config.toml
hidden_act = "squared_relu"
router_score = "sigmoid"
balance_loss = 0.00107
init_std_router = 0.0144
init_std_down = 0.0
beta1 = 0.93
max_seq_len = 256
dataset = "wikipedia_en"
Below are experts of layer 6 (counted from 0) of a mixture-of-experts language model. Rows are named router (the router's row for the expert), up (a neuron's input weights, with its number) and show model dimensions 0-159. Each number is 500 + 25 x the weight over its row's rms, rounded and kept within 0 to 999. Numbers have three digits each.
After each expert's rows: "gets" lists some tokens that make up at least twice as much of what it gets as of all text. This comes from a sample of Wikipedia text that the model never trained on. Tokens count by the router's weight.

# expert 23
router:513526506499539516556516502505491444496513507498507487465519420476491513502502453493521511494512498500486495488482514499476534529465527533522495516496472438505469460488506540536508497495483502479484522473489519504509479501515449570477500495499487505500491500462516518505513545484520442525470529498509524495498538510488519526474478466546504512491477526555454490514482512544491495464508491498513511513513481522502535525498523485514497535501505448496484558493523537540554500525483524
up3:541498510510465481509508514509468482473536544494541509480493489514523506513508494482486532503518507482448515474518500515488504460449450459464524484504545512454491505474539510507516523521490546454512478475511492524522527541506525537517511496503493504518504512516561493508502492501541474530521466551549497509519485485513475533456496494483483442496498569481476468480476512530490469496488490550486487516473488492516501513504517483537463509495515466522488496457480548493520479524532490
up4:491517490490507515499489504524518490517551540514539519488508489501511503490467472518550544485498482533521519510492518519466553532483489520530500516507474489522450495489524487489504496492463487531489487527491503568532480502537473478509548495502489499517504470530478548460499500479523451503466550514535529453523551542500508537503511490508459498531475514544495533481506485527495484528543492535454523474471529504464514532474473496486490536518492519529528487535480534511533499503493489
up5:501528496491529465528496484513508473491483539489494466473520504505545542477476491474493475492504512520483482481498492497500521482464486464512498507485511499478472484511495499498509489475481448461527486494530495526568496505478504501523541499520493538538471511514493490483557542490476484530433497472520501471492562512514483512519469465511507529423528523521502467473522500491477536463505482508549490483515481494491521493489494481439519491494508473497538543553529510515535457535490493
up6:488457470457490531464478486514490521494519501519490522455543529507520525545522466534522526545485516529467498504536498503524530494511514538514537519513520486492520504508518469533458496495509504488530529501493537495504524492532484480517476526527496499584517524546466462529507494460513500513437505504487490479504515473495471486493506505528511526517539573535491495505536479479470555492521450519475514514499541535461505470488505516478507482520530481484488518502504511494505484504473527
up7:516540497516559450478501494500477455492468506486513498528497490513494525519489454526488521465506508526532510520481494468491520542492474483511489500511473460500463472502464469478529494471510496474481527482451459452514489523504493516471512497536489471441495477491520502499547458421484481512520461487474488533512511507479505487511471490513478533508485497524534505487515514489458530495562515507482529567460452499513486519499469500537496520459498500467513517533479519489503496505506499
up8:503511531483528445473504517489527444521501505526490514500480473539483570501522481520488530463536487527489505509490509473510532509453500487523544518496541451536524507529502549508448511525538511488497509509477490549507474548519494543527518431494519483507462508511513506504505513546520449488532531495477517516514472507496482477483488464526496478513478489501489500544517517503500488498491461496532490528493482557484479537464503494524493511486523493473495465523495503459457479484513489
up9:498557518507541506489505513501473539545493491462506543487498440484538514489470498487517492501539500492463533505519523497478479500510538474537494464466514483498529488529474534524519487532462496501536472504500514527525561485518522535508501505502513460501505533516472545453494523516516498531539511493485530520504472518513514538479462494496472584512515534538541525495488505486519541490495481490510473563533504491481467486502487515479523490484488493518547489480483527512493477467506491
up10:494480523482465507545502475510541487481504501496509477510512485467499508473460525525518521502514446512496520484558512525449502491440526466511474539520530479540443492530527482545527493479502482487502483483534516469511503504517473520533514462507546478496528475452513524470512516497531477532490536477502481500517532510494512516452513525492543538500463538496503508493494449485494488516514532455485490518543517497493459487479465520479492535523502505481526516539511536528469519518507534
up11:533531500508544507535532525493518467489558497509492501500512474499494473538498562455504493513505514481489519513460510496528524511477474517476486487531516512527483435500485484528512483505513532506481531513468547481522535499507456532484542495480531503515512508464481502499471508474475522480470499462502505474555472521477490489513506447450465532512435535473450509467477541536518489472522500480456501535512523506496512500502473514502526516529499481501526526512445506493519499477511496
gets: " he", " He", " his", "ian", " she", " her"

# expert 21
router:503509461503492516469462498524511476470478495514473497522472552491472494535481483511462496542492489505518509474507549510520507514507499514461488532508467514510486489471502512506454489492456487516459520495522480497470500473502520466512509498569488497464495530528468511495500503484467496475511529488505452491518479505491498507513486508506502516483474508454474533490494521454517503492481502527499589492465451505450485508558465457489532503572496482487507512486427514469513489487490490
up3:540505564504466495500511468488467489512540512493501502498468482485528525496446451520476485500513504511541476494479440514501465493467480502422557517503488534522502479517483509524509508480515484485501536499485472464428518513483499465510505508524525492444472508477454533521492523512528485497531556497517470489507538496482545527501497522511510524496508506544509514505515495489515439504499536479506488488509508518518470506497532474481485494526505490495490545494490515506499512486439535
up4:489516507492524536493489488493490463477525494486523517514504462522486518477529501458501523543523506550493490480503517497484486516509488514484498505535464521533460501479516464471521499492493510543462523494494487520534470527502475499536538490542513451520483538453495482450496491480505485526501509485540506498539543515483522460465479488516475478546513546530482530537498480502508510486487509481465582497503478492462539500507473463501535500515469514476477461501430488487462518523517485
up5:500446476457486531497483502507502504496499518516505453477481485481485519506477522516526488477498441556509503460485504476512502459491528452516478532507483475572482524495482553498494519508456501473508494481534481513503501441483477473529492520523534491539509507488504466488533474458518503479507471498495526508455498494517489494489534534514495500512489497505507500484559517444494518508520552501560506507469487532473492478535493493537522525525479521486504535534464504505490496464540541
up6:485509511496484483485521521473516464513510529486478473500480493466469507524513482493512479563489475487494474476518522559516517547519524495480473495481462501518489471497492440483512464454482521500521496529521495502539497495495480499490484536535509452521510525504505525464470500477448510489475518518522527495508456479455494469476513485526506531486482509478479534483467522534453444520525499451460495519493496494498465463508543500479476503498513493510484490456454574482479518537517492
up7:483512481515508508449453488506499498441517545515491514486516517520457501517525512486528546498524473483558540516509432545489521503489499472531439456484492480483470530445500525482495503489492532496511546512504512514510508522459502492524502448551494535509454547497492515499484520507508515501472489489480510494504479515467485518518489475500525478526472497457518521513526529496526480474518490514526533525484512520501524490533490487510490524517525527557495493507508518438510525464526527
up8:552484519492491499530461524501507509528481508512479531502461506488461488477507449482473498503529528537500512496518508480498499486554486527481527515458461493491477492477515480481461568481500541498525542514501488470518509500495470528535481517476512487495525499490568504505480483518515507508497551497543519515503480535495528508475495513469524488513485537507450502486507545506498473492462476492516501472460511505479478541527483534495485514554489503428443485532482519550506505510530478
up9:510524537526513490490441471515548502543499472510507511502474510521535466518516482516513503542517526471462518510494486454473496553458504549529483494477495466544517484516509531491512522489496496537489534486512500513492473501494501488495486454548480494494475488515482497478503507470465497500469481509521524479528469503471483490484498526511483470528537486488533525467443524515517533511492496504479515525469458534499477537497540489478557509541472465503491492461498562476517545461480482
up10:509472495469487490476489487524532505493502482499503509566468478505482439507481472532504521498469476502512495531452500488503488541489487509475494514463499491527490501503500508513499527517537497510469553526507463504477515430497514502540519471534510466502512515543500513439491488477496491459491494453495432507526459469528476490502471474515475482505517485467503481541524497504504514552467522532478508454488446537468463499493491502481528491517490488477498516526492545508497508561527506
up11:475491501519501522516472476525530434495546504501472462493504519564542500512500481543489475478518482490534470515507506519508499531530517483499512474510499509539491481477559476498482479510454498518504484480506527490496522479526536512444443511496499451485516525533503491496554503539468480502514502492529494495504452488500550485544507523516466497454530513509498518448511508491494517531507540506499499502504449485509496527517509498481494504452479499461531506478464439499476503479542505
gets: " the", " The", " a", "'s", "The", " and"

# expert 1
router:453465491487502543504492502525502513531465509454514502481483488509502444431537517487505457476489476425508530509435491501513492468509496554486501519497509489492470511500494501525480475504510480498546494507505515515484478487500492535504502508523539501481540490492538483489509577550497508494480516519490511494509556486501501516512536499529512532503481494483496525519487521525501519463474521485540509482474540529523521510501461565474497520491512485507502489444455496513526490524499537
up34:480554519472475524520470509472500478504450491483473526466509497540515481542519483491469442518492475528485481498466506469524501457483543494509506493499503500524502513499487446517473499542497483485463512503483477543485512489485471527513474469476508469555455485507509483497544465526493500505481534564525513531499488502535482537506506463516484516493480476483475509473575465502495511530523503510484494476484540472542522506518510516524511506486482499534499514519536460482445507534500521
up35:501481497468532516497500490534490533501478514516496523499533524476459495472499503561530499509461520477523513504541485472527492506485509484487515499520482472519477476490462511475458491494531492436491461489506466486513490502475480525534497512479504500472493528478535469478509483530524521466498497460538503502508520498501519536461492499499502528513494515525473509478522491515524505461503485442468474501582555513495494488524416510468485481541548476512494528504486471478480526492484556
up36:467483511517565499514501527500468486542513507477484497485500540519521480489498513493500532457491489514520541521534518465509472523490498492497516487490471541498501541484539501498474529496484482491507502516510577508527484499515503497525502507520505494468504552530520513506495490454468501520456505559515511499537504526498502515518596482481475491496510559517515484510534536522445518503483547491520471476460502499516496508508490518437481465498528516491520494485508470486465496503545533
up37:484468484513543551486493518487504509493504515523517529502533510476455502468460535424510510507497467449532508488550485503485519515531492457472470502473515528485426472476494466542489556507503499498469483509501495497478464514508500454503493506486538497484495495527488493498480508507458525509500529523518533531469533529515511502526464521500481516466461489507489498469512492477515474463525479479533489512460488508513529530499492508535487475491466499495523504456495433511483521537491460
up38:498529525499510466512464499491479488511489512480501524476486494510461466501520513508526443506527499480485496504452523551502474545482475480485537471479511480497484485475514525507432481520496535505500488531509514559534493501508478519501512475525547475536484495473492435507589530552508510477501528479493528481560547483475525461509520489539494487511501534573526485520485511503522492489494504499508504497472520516483512483509496480486510522520513513513494527516459501512539469519500484
up39:498469484483511556553498492478533496497504544492514484533529476510502530491514507527537506454501505462491519517513490535505497511442531542501497512551506521478461511469503511538502513515490535525478468498501463524496465524510502532498475492531527548488469502475512488455579514514520528512461528514514467492537463479489508518508496499513523482440506534553473485500531486503514534472503504463486466458488504512487481500506472486454472498525516511527477460491470487502492467489477483
up40:512469455499495487481525515476502470505531481471498464484521504503475482532472516540502506492482530484480523489514511487480546533500505507505501488530489508527468479494504502460437455502492500517489517513486530479504477493474472495519511502472550496461545462500440489533511481484478520479517514521513485522493498423525483501503484541528534528547446509510533483502510474519483482494467506512514578519528495479493491484512488511512442470490509508461499506511522509510478514561540548
up41:494492491511509520528481432515501528454501530470517483485516495482463489519516503464509516528460467483480532514444475494505483487490518502511477494508506495504483518506482493498495512505505452478514477469523557476467486488534494521553484467508495496463512500495462527491532518539502491572490491494511522503527492494541552491491515446538501535493480483502507535520483520522522473488478489475559471499506481483546452497555534527513539522470532509515473541489519475482493491529468526
up42:432462498495502486484460500488477498482514457471507499499508537510456487479477516488500488482461499450518491501474547450534498541514498517517507533477527470513490527472493526510504508499478507482484478478502483463532487504482475485498504486497489519463547548478536540476461519529508516484511478537521503504544478480517478503452469477510481441528522508511492488470491472511474517466481496465493486480452491555506502493456423529535490472488515473523540510501510496492520497497486473
gets: ")", "\"", " |", "\n", "),", " "

# expert 20
router:503504477452429512497491505524509490486505534513497497469447470468473539523483498487514503511490468487505507487528532502488529501494491539527503493500474508495484480506540539523479486501517482491501509506503485507476454461521484556495531512478472502521543516494531522500499503541521497483461513515506444485517460472462492512547529495499494465510481493514545495498456546454504558446504524494431517499490502505500532484521485513516513436540503493495492512509507501562498480507498457
up3:462487468541446519488500516500487466486501530490528466490520543480508486496480503537480482475541542501513496476517545500511538494503435519482517522515501515481508516483512509512510504539456487496515508507494535502502534482497489525488520518497505468536516523543509485502529513470537470484490507476502501472506490489538540515464520533515501461539470541500496522478475494490503514499506550492468538485562480496515453500541498480505503466505553484510462485486482477541492573525505447
up4:486519480542514502476492512489493451507548460523463472480487472503527486518485486447456482504495511491518491547535505474489515498454494533510498504482497514527477510509499528454484501511506538510493503471521535495520542472513490463456537530515522480525505530512530499510497489480553486546491501515548463465521506481474496499531506484466492461519522535528534498495538503512475539543536533511483497504516445490472502496501490508532502507445513514448518528483499480547476486472543475
up5:555489486466505464501494542486508490452505508534486484464463525471499497571483492474500477539477525458499466457476527526480531512492551529470496499460485543518428531510517523539509527462508502505513515502551547478529476489521493501451484498534502471491510472466508519508510518505513509505507508510468475508472471491501519505512505489536548503512540483494519499488489481528505541479495489469479508507512483477496497494449472462482511500473496515492476541516502503544514459536482483
up6:462506478488463500451477498495515469477531540523440469514472503504504485514467544507550473454491472501513507494465529557480498577511477538518494468518488514517478500495500511502480522529508532477482515504518496500509481502512474521535469502534476471504485518544511522500531517498520492525518545485507485471540445495492493467499493526506505513456484497498529519455526460505504544484509500506447520514469481554483508534489464501473534534480474494496502478456524461484493513491502484
up7:462495480484515483485449513473537494503546530494489502534530510517477496538490483498490520486486507500519523503489550471497490532559484472549506533487516459499504504442464533502495496491502406492476514483510481502460512461539527500488532488492525505489513513510541499489523492534477511501449533532535447521544514518526518504492505488506509520501501512461536515497489505509538517486558477492461479502489487472473497517477507546527491475496491530494515495497477518499526479436516478
up8:475504508527477530473490495532535502462518538506479480494478495480461437507529473483472468492460462509540506520518541515487491499494506497502517506540532527516534464506546477498475484486496543527520539487512497490455479468524479517522552469487492538536513505560512482498509529494515495512524496529507535502482508480478458492470497500490496536482483529481484496507490501510505570431482525470497477513513491495487502507482536469514486517494481484490500501469477580535478526491524468
up9:490503482489514463520498506516517483478550513478531467473478507510499501476462460439503516475503493526477460533501521473508498495491471480500459489513434500504530465528505505511480476516470506504490513516466474511488511511478493528549521545527458525516457500489547531486456536500505469529533529503502480475505499489528468532501508469478484489440472521487528534501495528507502435470467505491478476475519468511496536490483487509485527528512483483489514453465489461501463441499514478
up10:457467481496512477497529524505500492463480549493446515479512495511515565480465517513501509531513534501495456467487537496452533502513520493516539470531494467479488494475503556458469489457540551508491541486488472459494495505523486522452470530515486533480499511486501529495520494458462477472501522528496520515490507529483532493486489513538544507516492524505468520507481498515474465471505511501468469517529500522514534468496480510497511468547503501515472516496474440444503510491488508
up11:474467531522491490539483482495509502498503498526545484499491537488492476531486448497492521506502506470476474462487484489508510518526504506512487492488475488503480494532500511470469494466489485497480515469503506521472507480514455487543497527493524513556515493475568519484459474492534537515462492517497529508571484588508526496501502511523471498523511496503557552474493503522471523526474497546501490518520461517479522505520449506511472481549512431477481468479507469491489515506496493
gets: " the", " a", "ly", " first", " not", " also"

# expert 11
router:497506467492478583546482524508470520453493522501483506443503467494515459543505449491515517474500538484479500513433529464495515494494499492491480503512457501489510496487493480499509506413515490514473492513517516508472442534517443511497504485522495474500545494517488491502497509508506471532504519483487561551554507490492503498494469534507494465480484503513513500522539523509499498467515516494510529495490510495489454516525492499463502482514518476480511552460469493472487498479474523
up4:477501493495456528498512489503485506530535473477440531473493499523525538492486477493507501494493455468459497510473547517500476472482498499465514495505492496534504539466519563477515489462492517492503470531519538521472469556483529514487470520529459525506494456502514457505505481532490465504512532493503490442502521491497503499521495528519507494460450474502536461462535507516521501491496479500493492491449516456485513530486482511475539477478454557498486484490542482471526525474475497
up5:525522493490507499484500522497504503507538496505532482477518465518490490506492498487463535524485543472478480484515519486509480501503471560457467461522482477510546477538469514504510538523528460515479510511518489536519467544479510465494496476552514479468463532511539507506490525510537479457500526511483496515529521486501484526521454490508454499478533544509454498481468488541497504526523478509481542534515507500444453481462511469470483493509472519514520496447470463506479492507499549
up6:528513536509530534521532532472492517463495544467536494488482454493501508508492487465511506456512524514523504439471507448542513517496550488478500515462501485470541479485467480515521521523472491518484487521498528521536488477520514473481506518503506451513472561516545480488481505524497465456487549516506475498525534467486495536520476496498525461456493499501487525471487485527499491489512455514513529502501489500472523510487490474485489496476509495499492553511510511539482518579464481
up7:459485513483498481500496463512471536521466501507497475466490482509493477495438500487479489464456543487532501468462490485527485495502497519553502494513501499454471485490471467495478432512510493489507525499509514460480478454485462484510487486522504501444514538484483484489506535514508532546536502525467500570540508482508472518496519536493509501473518547531519467511488556452501492485525498466501521532519500503523481521508537528531471499485478481497516456470477519537472503472502507
up8:500468461502473483526540512465508514475533491503510523507532523521478476479505534487474537497539494512446493490493489484533506488536454511507464481532493476500541448479495484450499544490503528447462537498500513479455470549474480527502487537536475491500515513503537490482509528519517522564505514515479527461464506536496491541544470495495454516491489486524493528465513518462480490487477473455515517494554498492514532514476497527473494503539488497487495499485469481463498495483497517
up9:521521531493498527497533520509560460473523504502516468466516493509501481483521508485523512460534500500485483482541508489494471482453481465479497476474501498458508543538509505529507500486509470490479509549479524473487466487495527496449510493481439451454510517481479420509511526494484497518517483464485503518473517503485527506503489471495512476480525518506509528480515477525487470465456498463471519458517501461461499539497459487486471524506470489429496524487544494486480478501512476
up10:481507460535517502505554524454527501508501508498480486527505530514474497544482531477468468493492503523466503487512515484514519530504499461477492552487482489512571476505482475489498536494473535452519522495500517464460498502504480549457552526522486484483440496531501493500496512524480446516489491511476472517492482513507511498511538492495472558488479519510522501456527515497514513475516500513516495493544524494465464530511472521494504479539513527473506526559468471532456511515540482
up11:469470518495514475511538492484486512491500474498560503482485482504470528460516506482516517446495518491513528547488512504480504497533528455505496463482484523531478498515503491488504469503533483524485509516474480495444491514476456488483522534501506465522459516480523493460488451458555483502468529531533483522483483499474496507529492483479497506511544453509474528475526500520523470501499518503444508523519513545489465424507514505502496452544487480516498525515529560529509482484520511
up12:505463506505464515490472556474499488477502516512540467453503493492490536498533561540473494501542503516479512484479503519485508454476511568509499475513485482431495477499507486514499514499498500517506522513515499486549468489525469456509441489491484529494498516479538494507509471450470467497516521505485504505498509510455503492509480518529469487508478513498451458432500490499462507555533524509504511513474480512441536491496486478539469527489491520473504489496467496471475502468506517
gets: " of", " in", " to", " for", " by", " with"

# expert 13
router:455515507439448526506476521500505462505481532415497445450509472498485505506507491489493519529501476492509513495529489493502519487487488531418513516504504511507510489506500541500507500508523519484519494487494520491504490450509477523518516458477493482498467435541489537502511517493516512453513501524508555520476461488481474501515508516482494467502507487531535511476518506528485483465481477496532505506477495486494486479476525450478509461485487447476513517500466498540566505491496534
up1:510507483495479487484482526489499519483544524476409469458494526476495521483557517516491516506511519500514491513513520501487525501467559516494484486505479550494472516499532537518501504488540471474516513504517512439481461525477484504514492521509504474506474495509482462515533495468505573475497468507516495543516423500457509513511461486520505472530495477469534521480537476506475538482469467487527509499499479491470485524523491536495510494497557505485533502504506469495490500540485525
up2:502491471506512521500460554467466513520542491465563491530522514510472503499464502519475491532517504502507490500515484482507524485510510514499523491483481480524455506475533501523495465494494462487477504529485537499502508462485547519489501497482480484440520459520501476497511523547471508499555534490457509467528513509543475533469506484469525496536480497507502465527529503433459467457477464528520547523502473480542504491495521471497489487516557478517526516499461477490500477525500522
up3:436483454463484506447543512474501465479535495490497503548525487460484506495494520458490485523457501487501541485532524488507489491483510476476471525501521478463510485515495509478501487472456516478467512496499502498506527502527454503546474508462547510483519480488477487504515500519543522490532516503542532522487489488529493536493505486510480496475466463510508502510470531498550455455463433496455497521460479500513453474482504530503507539516515506506515551520505530479477497517516474
up4:495526533507520475499528488499498486488492489483532479490487505500519427514473488465508486502503467510474463481506470505549487562527490566443487544475480534500525530475533471467518462506464476507515495465462484478559500480513486516517522476460486493517489530490493534516497491475529528455482495511517497512460493457506490517460470530509496486497480502486478514494470475482512484492462491505536501490518499549494521490474470458480506493514501463498472515477489511489542561450511479
up5:509535522517523520551524502517512494481504522486470462519506500439482515510458479497471496539494506493511505490460515521486474501469533471457510504465507540497480511507512487515489515471474465467550512506510531491497506498554509491466471500514529480493510517545521527527476527472496488471522553506513510494448489492443479473535503483502502496543526491483500507509461452523515527497545481520504474526479493482483478528521486502456519522505515556529486498517559491503558473487487550
up6:444430484514458512522474492459555531507508458483465486484485489485499466491558450484494483499503490491525479483544494510498547492499481479505519507486497449513467490448495494490532521492498518485457473486487479513475472468537506527475481471445524459496498541481509470514504528482471480472505555504490521490469468508515474497486506483443472450481523502479534508482525495486530522497474502490497515514483478467517490488528505511513480483523512547456516529516471510508528477495497489
up7:493452510471506512515509505474492483435498514522495549499519473484482492458486474515502503477474465506509488511509493449522513467532489512513491482524497532469483454460499571452515565524495525497520500490547489494490506453503515459510491463509470522517522514467505545469526522510504519482486515496516523504524511522502486472480523496479442460517452515524451516503513529532523493515511482522476490503473497517491467476451457527489517469507534497459472497513474495508535497493520464
up8:452522500470529515514508476470480498501487483511486516471517504483489551492513518451513537532512504471499485507522489565501485470481507487464532484477447494476524498505515456455449501482529535505520527496552495513454496538507504513464557494512504473514518476468537494514476511489485506498500547541490484462502562495527462531489552499494472524498481463461485534493481489528486511516456506482480533501492472493492504518509514496471515489484496473535492488469465533450490502525500533
up9:459525521492513526454504510509450513461508499491512479567512441523509486472514505517527520492479501460534512450492541468460505491524507486508518500537515488517497475491510533466477518523486508495526525504490480499524525484458512495493538497506469482535500497457476553521506513523501473462550533496556528504497534528517473507485495491516467524508480492482440501497514550507493506441523468488502511514531518495517482466503543486498428527509519489512497515526508490460504520488520473
gets: "ed", "ing", " was", "ated", " had", "s"

# expert 6
router:483511499461487513520489496528504494484497507457501510428516423556497503475533515498486538538575514503508495490475480509521482485507431501518498506505558558496475496505520573495501510476492472496492523503493483511503518480520495525485494481482490527509499480509513487492539493509497503480490510511528537475512468496459496489502519517500488494510505523529524487523498533491510485504489574507441528487523451523510535496532485580507482509487487495485492510483504522522458495498514475
up3:485504475497473531509519449528454544509548459426523479494483457537475492499495479489516509488513474488515488523533512490512490463503489583485513476474519504470546474524532472512481510510484498507484524531520527533485467467535519510506528511487467509504506544528541449502536491481507487499524502519511518480492504487478535484507495552474508495494542508505500494502537484505517471480520496541488464548543511526499519458490497482464500487504513478531518467485486556518491531503490507
up4:483504472507510478475479456511501501522475499472526487511526482493516526485499473486525490491494532531481528511541500484496495536505490516527517519472483553518440571501510506519518482470467511499510485496494475507467550512466511476485497531508436510513517455502539514488510430543448513517524509517517520484515498516484506517509535525536454479493503527503505476513565525518554529478557551485494519529515474530490507495496511526505530474495489546533522500486491507493503504521520466
up5:533473496529490514492444554505545484446488490546513478503488510526508471532514508535507527501491505484540504485472487495519485509532465510520504467482460569488498529534492505528496499484526519490558490495480470480531497489529481478480547512533510529554470488466526476506474463510456518498463518491528529491526513528540484486552526521473505498490479509510509531512492559538558512509517512510511512471503520518472522472515489490474479476509514479487492489492460536498508474483470484
up6:488499489533488526490472536434496529482496537452520469476469476497543520483496480503496487483505539530532458481443495486513482467452510487506503484488516445468495502477498490511531476570481503475530490507513479472512464499503519482526496476480522520474482495529505537520519521520490473492484515506524521537546574491501523495488509507521495485489511519500491505462469499470510508486517518514494531533486506496541520500550537531483441525471473530548521521477486498492468488535473501
up7:505526457542491519493483492506497485536482475500491509474525509500498473494481505520537500533535521521498476465545495471508489470489502533499477508465468526458485499501543483461452532550534468461487524528504487535550525508496476520483499503515504455531509505490494476454468478508466481542481538466526512481527493525476491525522511496494466506498512501505482500483530482489516511504490540464517506483509481484538508511552479440472517491555525483441519470511512519475474473543542526
up8:487519532502461508498524486503500501518518494478546529525507480530420462514538485500489470436533501525491502472503521520514474513513468527462514484518535525541468490505477489523533468548511490491483471496560522507522569483493502554462520494506495502537497503534485480435498533493486490485499454522522501500506518484503507490505491474498504494487489501525483486486495444514499481530518480531499474457545448490522477509488497505493514534499486518498528527507441508533521473509492474
up9:511461486542490463500454489562503496512470515469494515471502513491491507453520475482468528498515506494537479492481485493528596520491492529470488447481477500488504478505474483508464537524496515501500520501500517527508471496539476503479503498484503512537481492491531475475527522517457453525434515512494507502477492555538530487506501503500453493514481452479534495557493505509459514455481484552524532533513509509529470541511518495487460481498490509501500513528505487501487483507473515
up10:497511485487504499492465511442471521492457546494542500532487483491510489486467525500525494447482510457505477455506498506525471517527486485483546493521481514530506510479548537527529508498499524511549520492441507547478546502505484546454555484518510513500495497479540486486519517487502526501495502541552542517515506502514462512496486513472480518522475524505532444472516549521510490496485500477511470513528529520521480485452493501524516459499519539514508507532485503555512492532490495
up11:496526547471485481515458521528494486497508471514544519500488500507525449492513507498490472493549475491461474507459508495532480508494438525508502489460492503508491474506515472531525561522489472500512475525505503503471447459485501489484505482461519493474540530523496489486469482512463487532501462476510499444500459491484514509512528508484491524496425504532491490492488505466516484485513509480445541499499481443507514505532471493461526506532467495520495478467501499497511475515425520
gets: "s", "ation", "es", "ers", "ations", "s,"

# expert 10
router:511479494541520570538476505519500456479491445514520501486510479473494537454479504485446504505507504418492514494478532499567557482501493503529479519501517475487468539532495559520518511460522542513465500490502502505515518505518491520492532496517511440488498497489511503494532505473480501499455498529491487530516468493480484475519498487494514522501502497503470511465509477553477481502474507516506540516516544505504469508471497537472496457531474493494506523452506490488548494520501475
up37:510510474480523503515491498519506493502508468464468503495487502520498486486532514501468462541492515494511535493468492549522459535441511489531495495527536497458510546462516496511505509470523469477496523500493513516519495506485417513501481493509510511536512501482481531463547498568489479498539475519483517543480514513483506464486500476461487465480496506527495508501508494513513476521465458517522487471539537535481482497485501494490465475531510502462460450538487528539563519509505543
up38:531476495509506575515481517537510467481552476483499512459541514506486523478541531513453516487524481470510474472503517499541460475471503497509501523478503483450492484549498452484494479486485504534470557523493484500514461484496495529548526525530498524538534509545500480520488510511480506494482475523500484504475479482502503483480466470474485549482469531539501526490539527448509520500462539534451533533515476526499504486508527541482502488509486529536509500475500491501511498504490506
up39:488500507507499507480473501441451462475502470552479486496520491501478530456451500541486511486482467481482525462531459465535492487450519495487501493532497504511483493519522511506473470540508511514488521498506495472492479463515534510520520504505515482502493503485459475458492481499445450512509535497494508486485517464488431505523510512470550533513488471520473501485541474564479469479469523521512509470494500540481505539548476532501491498500488497475483462483505495459496462524534514
up40:495497532472481508461494459492510482502464510480486483464477510543548504489506486461453458474488535506471526529467512461499490509456457500530483485523510537461478517539516515501485469452500489514484503487487525530483494512491474531511510535502510492481560454492478467481474526519447512503481475508429457515531518533494531530504546502506523534500497551511510501485483516523477520520467494525503473514497487522497502473463542492496524501531509492497514548497499488476539530498472468
up41:489450465504503464450514506521457517469498491461500477501499481517509517431524502501534490501542474496545513508485517538490508520516484517471502512477507454533480526506458487471479475497521519545524480512487474503502533499514474503531522528511473490484446515526525495486476496511513530512509474498475482508501511512491459434524464459522475505535517511482535470518495532512476516525464484488447505530481530525500464512457505502445488536476500554454520494473513481484513479477498477
up42:509497477507527493483502499521480457492463495501454499472524502493509472493520518504517454476483510466495528511502556513519493548463456427519480472509503491488465515534527475513509476551459465524497515538501450516480495510498487513539484486532478522503528507507480493489525511484501497510508511502503539528479519489536523494513520501482513497472521530503488474492448541473497499538483492495524543511487540514552526560495492520547558494472432524507524476515507489486525540484507503
up43:469493491499487445505529536497487526531527486501459506499540480518456462544516544483497480499551526488495518465450458486514457515476481538472483506498481497525534448470501513457472519477500478497503506497479566494482502511534515513508522529482490515516487451500483525519479510493514504457509466497549544492513504510517491528480486493476495488521479501493525480515523449510565495492489488512479515540542490456495476468516485473479480513484509530527482511510465527505480507562491490
up44:521501452522516461509484512514513550479495496514495535503517530437491479510502490530508535497523474486495496488521489474518503523479501521496445502510527495475506433497550499544464529506501546536475500499533457523539537528526527519485461473489497511515528459478500484503493474510484498543469526527472508518480484518493510514503502485478508530505471508518490549531494505548543455483479504505448547518513498467466506477488488524479518517492447488501519484489487466523476451500472538
up45:482503484494537456475447481481529541483499494514530506502524511509523512516481497481503496494495487519484523499436490534527483518447479496487468514474476489515502463506547528511514489478488547541495519505538523577502495503528514504522530501533464463496495531458483499440536505488488499521482452484448486496471501534472550514465485485463478477497518497516510488533514509482497521460513510516527461470492477462512502504496521441479517468473469500481483545538498498484506502494504469
gets: " |", ";", "|", ".", ":", ");"